config = dict(
    moe_layers=[0, 1, 2, 3, 4, 5, 6, 7, 8, 9, 10, 11, 12],
    router_score='sigmoid',
    routed_scale=1.41,
    balance_loss=0.00163,
    router_logit_norm=1.0,
    init_std_router=0.0184,
    vocab_size=32768,
    norm='rmsnorm',
    parallel_block=False,
    init_std_qkv=0.0219,
    init_std_down=0.00384,
    lr_mult_qkv=0.5,
    beta1=0.95,
    lr_head=0.00673,
)
Below are experts of layer 2 (counted from 0) of a mixture-of-experts language model. Rows are named router (the router's row for the expert), gate (a neuron's input weights, with its number), up (a neuron's input weights, with its number) and show model dimensions 0-255. Each number is 500 + 25 x the weight over its row's rms, rounded and kept within 0 to 999. Numbers have three digits each.
After each expert's rows: a language model's description of what the expert responds to; "gets" lists some tokens that make up at least twice as much of what it gets as of all text. This comes from a sample of Wikipedia text that the model never trained on. Tokens count by the router's weight.

# expert 23
router:470500502507495536546436502531496507493526514509499541516476479472450496470489506527501481511474479520492465497509495558507519509518497552513516482529527475560476516458465488504514509516491512501511488481501483491491492507530484505555494502451453528457551504449487506541518509454487526465488503527501509490531513513520497470503472482463508428494504505524524509464482496534502505489497455495469502474503506510480521489509502467490501494459485510489522543520524509523510500493493511492511511426504498527509500484490503483486521485486520467449505539520480460528513502529467537507538517510542495475526512507505465481518516510445507522524527521501514509582487482482512475471491484515546471465465481496496510489499463482518546505516518428506500551506495521481500494467513443
gate2:446531532456485491501509454506532502494503494472515537441517507508486492534521480519507484525501517498510524477515501482533496485541500492506503508511502494502526487528512464536514486477525501513484458488472560529480509537475485504510499557492493510512495483500475525490485476513480484522524497468477475492491493550490489472505485538501531494485484534457504505472543485520517458513529489496506508517525506513516484558517472483499577416470511486486487464485550516502512453477516467521459481524508530479530483527532556542501484532496487489521521450512455562491493459518559476510468486502510548482489476501489520468492489558499469497461451523486457502474512507492482490465513495462520514547514478490478470480481500505486513521521496498471498490490494502533483534485503484
up2:505497531505459541532493502503472515506493510497518516489479528500504475524477520512502526514510480484472511522448485501476510496485491490450539514524519491511523449439530518464478515510448525483527470500547453479506530482505477500487517450525498506510493449478476534507478518479490520516522489467532503496522461477515536471512566513507524521469463500509472476524510476502490502527485488497553494471475456502502527528468477491512494558476544516519472509503488501502453556503503492507522549525491452488517481507467480490487532472486507514490517518517521472497467526481488544513539511511496552559486495506500489545530479504504498480492489483518504458509528455488542490525496533498505524517491529520503494518474546541487476545450520488506528464451486512468529488455529519
Description: Numbers in tables. Standalone small numbers and digits in sports, league and score tables, such as 8, 12, 0, plus the word school in High school.
gets: "1", "2", "0", "3", "4", "5"

# expert 7
router:494493524516503506490538504492505525526500491480517460471470480569511517468469518490471519475501486508495486502501458478517485494501429486485512480510498533564525453513506529484491498490504509509551467497496517480438477497478515524544501470459494519469488523481498501487538493508511497491523510506523509520481459478499497488536482547535486504473520523481512482500483494471472518483555530508527494474508481494507418506506475486487436489513504487503519517513527515504509470509499528505469486505453480532530499507513477476480497463513522556520494447552493532553475495530505486487511439485472552452476515494537510503509527481511496499489530491478521499503496490505515467544483515465504549472506499480490529466511517483488524485489522490488484535529548525437472564500499497
gate0:496494488497549526496509507464461514483523520481496475462493543497510511511529496522581490517502502505485512480468515462440476470477533530461518530515499527533522487537536507520475475472518470486495477494519496460522490520494508524482503529551473456477498475527490470493525501513518470453506529473528510517506511482516487460487469492457510488474495468461484533474507517482495486530517486535474499504479514497500529498501506515472486528530497488540498536513513535504480557488498478517446536468505540497446468526506493512536530511462458505506493483522484484476465507481503523540530490499478524493470468491475535522526506462535525535461537465512501502478463546492496458462446468531516512512487513502510481524506539510519548460498535497488507535496548492497457523497489522
up0:477506468517541516457488489447522486466508490519539487483441551534482504508527496463513502494463485516527471540497505491497528468526490481551498478513484441496504513504503477543501479478519488465467491464435518486482545493484518478555506500460482521476530522548512502496521499512497527487502461485506499517494521515500537498509508569476502462502496479478522497503520502518508483463486473475512467484507495473522486513527519508464502468494497453527504528520495517499512472504534503526499492539486537537512532457513513475522494489501563489511474491499448513500556485512517514457475477484569512471482479526490532527485517531484506493498500515525546484512471507502477508483470522512492479548506499512505479476550457507457502544488450526499567505480518476522502492500522489
Description: Foreign name syllables, commas. Middle and ending syllables of non-English names and places, such as ai, ia, ina, ub, plus commas in lists and San.
gets: ",", ":", "o", "i", "ia", "a"

# expert 15
router:507497506508492481467426503458495479477552508491521519503516501493522484514522528494494522506513503537488489519500484540494451527513494519528505520497537499508447457501545564536544473480508472498466497512498518476510488543506522483521488508506442525517509483471461535474483525513448502494537497498509523523530554544543511480474475464538507517530495505542479487536480474497465494485494537531459479552469516498509471490481485493514534512513518483493502499436489502517534494484528518501470520472515496516522489524476467462468478496493488500466491478495505478492517492538485508511519535525507497502453486501502484505447498482499522470492497500457474486523409518528482502514504480452434509509521517505508498513556487501519504524498487520506519494481498478496491476557543474
gate2:510485454545452549496462499553490467535483480531479448505492492510484450484442495531497456515480500489460464527474515491515506500498509476487473532524500542500504520506450535516475614486498500544508500477522476512538494476487499531505510454480481452469517525490532500533458528500476524488474504501493493497535515486494507486497495482484477504482530534527470527488538516474529528505482477529503483463505517467501490516555550514520496512491532522538525524430517490496515482486446499501523474503456503491485482522529484509452477479506503489536493493494492500485504541487516483525504476499482507512489503480486514487530515498493455467493517540510517474488494537529488486493498506480537485521501442532503480502473536503497499499501525505545506493506549497500495475494453518
up2:539508493489527461485484495545471507512509499484534520529503524494478499495509552451524487554505530465517466499473504511546487493508498475525463531456525496532478500514489545508515494515537503475511513509419556511522535515484467491528487487521526513473516514530506550455482551485496490492513510458546494522488496524525506496517437528497471497513504485491460505507471472489517474485563493524495482531502525528514485526510483547517497485525517531491485471473492503546505512474521531533490542490532492526482515508478484496485517515458538455499482458494502474526495512479506515507496525453488537482473493487527469556465478471507504484508533428486482470491477496449469480498518547482488510482520498516489526455508474514510512525476486522532495482514529455502479479501493482
Description: Year digits, past verbs. Final digit of years after 199 or 201, as in 1985, and past-tense verbs or participles like held, became, released, promoted.
gets: "9", "0", "5", "8", "6", "2"

# expert 14
router:554507534499524501497481495466494482470495514475470456512503469463466473476502461499548490507467516476507515536543492471500557474495528532502527498492500518506513506495514505529481513532526454488502492523499519476524466494487530482492493479553525484495520514498515522500497491498508508539509477479466488526480515486499493488511484498477497496492508494532472477538518493512502506510562506501538487471476538507413480506554528530512535494554528513488519472492521476506535491513510527525512448495494521518497493459493471502528479507519543523470512494516495514482473518513465504490468524523454514526524495532559527484488460516511513481471511506479512470472547516468477483472498479465516558482477511485540538522512521523510497483517531494502480540487448552461430523458463523
gate5:529526485497547445516498452535517492503504472535488467457484520516505472495511501476526526536518524502494523476514482483485503480489546467465483538485508491502500479486508479466471503468520469478456511449473479483473504493509498506524515490505502468512468526462483525555523519516553482508459511557515498535566511503550479521504531490476500473455501511509501516451498513502496465499538527463538469435505516491503520505520521467477538501526442466514467465493508501488510501463492483496545513530483502528519500511499496545512500532492491464516476543494479485495500500479497462528494533492467486478479511541513498511550475522510502524492512491536501534453491452507507512496512562487496517576477516491515522519501477520519511527555498495503508501491474487516497458526478517
up5:517547514453507440530528491508501519469483457517514421449490499494551470497484514463536508537548500512495449468475498460474508472523495487477478513512497500479506515510507472465470482479531471465445481488481488531501461492509471505498503463495512434497499513480493518508500499512517469501503495548513490492530503475475497473498488515472499503468539541476505500461494499482484502506519526474553480485515527510501503503477523497488566478490497463485468532493502487511509545493478469511499489509501481497489519491529517521526483463495492472519480580497516506493489488521501484535488514493489480493465501494499488538518480523529496483525522476558501517455514468517524514519465550486493506544547536516467503485475495487522510520529545492529553499463458490507448477508498539
Description: Copulas, role "as". "As" after worked or commissioned, articles a/an, linking verbs was/is/be, and slashes separating doubles partners or statistics.
gets: " a", " as", " was", "==", " is", " an"

# expert 10
router:495486519528500500495483474471492539487524553504507548533524519487541478472511484489523489508529493541507495505525529528470510498500464515562493486468432500459534528505452502497516494505472486504487469543488472508525510524473536479487473495473519521521522495491474481516519539501469454531525487482443508523483489510542504507551540518448476546506513502529515480490538527465510473515514492472508487490503478485542509479500488473491501513539482498498534523501492508532540486484543493489490479470480509498491487525541520469494483513519491473514491526472475497469529495448515463516492525486501417544529486524482458539483501517572475500532480541512511502521486499496560473470473518454474503489490475526506480539469517516481451503480495493513524492507525524507511536511491493
gate1:493548506451491521500503491491509513465503451535546511477491460489511499531449497531484499517481542516484502536530473517518494502538487465494514518543497487526489512470497485504494484487471441487463473493499523486531486523539495501527478496500540513497512558501467514540503491533501532518501479483501475487484461516454523467515474537540494492486478408483487493503557516521502475496484499519478514467478538454523505494491542514535491437461531534464481481495519475531496493463499524500548524477528505522504479503495498495524492498492535501487519437492520521467529494474502484484520534476519510475505474484489542468510533515494497478524494519500511517460527474543501565482521560513544532498533496503488489520522512511491550465497529498486497465477501483507505506470486500
up1:521484507462461524522492505494439506506516509522525472501525507514499470514544533475553445487484486569518476456524488476483513500491496508505497465509525451511508481480502508523475476519495454518498445501483486526492483490478544494480511453494495469527504492435494528563495477527445481510515494472472503480501506501497498511499495494531516511479552533485524469528556515524456474476477513475589485464547517484478508511510507493519496519484520524457488509505522481496508499501520511467498464457498516480532473490523482498456495446532494482541498501453489542504517511496532472526509520504505501480514506513443525475491502494503484479542484557506519501500494453543517511500490530530528474515485495531501497493527517515482516512510478498479538453470493519495522488515461491
Description: Capital initials, word starts. Capital letters and first pieces of names or initials, such as H. in Charles H. Moore or Ag-athiphagidae, plus "in", "a" and == headings.
gets: " in", "==", " a", " A", "===", " D"

# expert 11
router:545492479517516471515503491531487540517454485414501494497540495536519484522492553499485430515489492494502435497497526486523548480499469502459491496503538490521492466482552507465546500490544530537494518503495560528486524473493474501456513491504495474480478502501517511485463533510486458498482514483462446526518512468501480510455467498533511493469506513470479540502499503515506464510504519470507507492513547532518480507496499492488493459523489501531488510497507534518490531514501495458465491497541478536511476483481506550508533502492476518520536530503492454518462506442486497498469509487488577518467503498469477504506517486453474525497532493513533520497546514468509524507487524546497476478522547495533529505506507525523500508517509534485510492504484489506515455530510490
gate2:532496530478495499517480494515491487537484512494488491449456477491486546486464516512442491467490501519486494513487491497469504496484511493476465491542511527488523471504531484511460480492538509496540500487468481434511470485512482525449480523503535513514522447497517455508448494437486467492496519519505527465513483483491472504482529486540520457487489499522515532493494490491529506486466518527513484516482515541481480505504498478550519452510484512483468464524504470527505446544483509522487474511482503539459493484497492507453474461496505520541515472512542516503503492488535438478471528488483531527495500510472490517514552549501485449482480509531477483459544479482518456521474529510512510482530528515488529494521508474553523484510507497488489504497553564485525483512470500
up2:464536531504497477479520480483499514464488490505558504552543510512484480496506451500542487496505502503498510440519509508494525476514495453521535498506499519502515552503510520492518527520467482504440487467566500549491496498482529455521504501469475501516511527510490516504548516541534523538509494496499496517468509489537478486497487523460515546508491497470490502485506489539500522512538480455506518533501479481527509502465509521446477548501536447494526519484508521466469527518525487483507552496504482492514492488502518483510496509491504481446512487485482493458497476530473526489519489503517467427511496480518560471518463456497475567513490486492513466521478522522506521524524459500499510509492458475509507515504470468441434503509477491481519478487500453488472517497497505
Description: Prepositions after verbs, nouns. Prepositions following a verb or noun and leading into a noun phrase, such as of, for, by, with, on, after.
gets: " of", " for", " by", " with", " on", " from"

# expert 6
router:535499467508559495443472489460498454535496471520483506516499488516464492476499484500510490501535518489515538461495475447489467504484534515469454530482500475502452508463495595528506506502479499456552533493523477468471491506512510517447507466496569486509520503474483469521477481481523479486511495495510505478496477493478511521517526509479483535492485493518501509443486510474499451481527463509512490543503536526526518512459505505501501547492544502477493494469466513495555525481513486460507524507455525485516484520516516526480513508509510459469463494513524529481499468488483494484484542528482520544521509512528518516496523460500503483507528498493511505506503485514464499507519463546522472505500491477487503470531499512544547556506482480497485516497550534494505466510469458
gate1:454507484478499549547498472536484490487492464480505502491497454493492487517479489484517528482479452502496477532514567504479510496531498470515501467486479475513497496447508518485527459482545528451454472469490545493512522498501510509500492481474504446475505547473512486478492514445499527488517513527467505482501516499494486471484495547484503510488496512499478484516488506497472452495466531559534505441522522500514463519496502524472474496531507500477481484534533477522526536517489521472553509492534495502454465529534533508541484500449551527473508519518495514522494512449469496509520489490459492519516510467497472501435485479459485458482526468437473467501508499485510509506516495493562516477482520470500528449496506501465502486462462488525499509504506487485506498522518513
up1:537502448496506470478480455510452493455524528502487493533501493486511476498499465480490497542498531494499521469492510484464486518511489462521477466506535492500476513463496482499533495513504478455493514487490491484529492491490492450503486484462513485493486508516528472502554533505494534476468513504468525485516535491463491538509513526491503514462539555504517474492512498461497495498516494528495505468523553485499505484518488526535507537483485518466529503459492492484548510509468502484499497480524500497533492506491503518496538458504550525445495478512473483508509509481480484500516460511489517530543509480469524485528479526470496476502498514482473539487483473472470509427544459498494537522500491445465505515520426542506500524519513505570515460551452462446486503535504530
Description: List dashes, paragraph breaks. Bullet hyphens opening list lines, en dashes in scores, paragraph-ending breaks, slashes, opening quotes, and hyphenated prefix pieces such as co-, Mil-sim.
gets: "-", ".\n\n", "–", "\n\n", " \"", "4"

# expert 8
router:507513476481492527530529512527491509464472491509509495510475498518503529517482531536510495500505490494479498519470513532516501509518530459487497543495491479506497447505513467489465502486486502440460544447500461443527515500500540489501498506536506467473516528545512503489509536434536507477480545505526491528530471463526465473491523523522497462488498474473488529511490534530485523522497518544500522477512530498476503483514505506487528506502522525500501499569509510503492538493431513516488527466487526514491466522496515533502466508474510515552540517520510442447483536471489504465515460491517495506465514476433495483497468484455513504484533523527494479458516483526475551505509485520563476483473520441478516520507474468496471502483507478485514481516527482521499506530502510
gate0:484505463496505508481496503513510471508488586536496506516537494507523456500480509481496465505486498497527526462501475471511536485508538503467511487519464470516480535487499515495501518479527460521497473531480481562521492448509513528472515503511489491518469495480482510498455534530474450568499515496467487490503500479479512512520503507489533515464530512493498486510486548505503489492500520514476501498496522506524527516524475506505531531529480503472547510509538431503482480478500472495469494505495446479500527525480473469477514437516479439518500542496505481512455555499505482530515511484506523497512464519503528502520473462570529545481502548476513513518493471541488474496517501473469555533520517495503461503495525506496491506520510523476488447471481546514563510515489497
up0:428457503470473517464531478489505477463513481506471534524507487480523490482522501497478455507522496526488433514514483527529566526538526500507496462487536532517479538508485512505496524483473554461433482533455509524529547481506544500479503478512478473506532487511497492497444509494499510496538536492483488523507471466496465492453532536509510455480478475509500468502508517492470532515536531499541478526525498538507482483517486499466526526546474498496528507506521423503543471519503510505490463482490504507514506507487509517480514453541513527505550500507495482492502551441518513506497494513493509487514518500491545495504505497472476489507492542497480511517517457481490523493526506478483473497464504461492494566499517483494471496461540487489517499520521526503519489516531488
Description: Mid-word name pieces. Inner fragments of foreign or Latin names and words, such as E-ud-ynamys, Cast-an-os, Sap-ar-ow, plus many plain "the" tokens.
gets: " the", " The", ".\n\n", "s", "i", "a"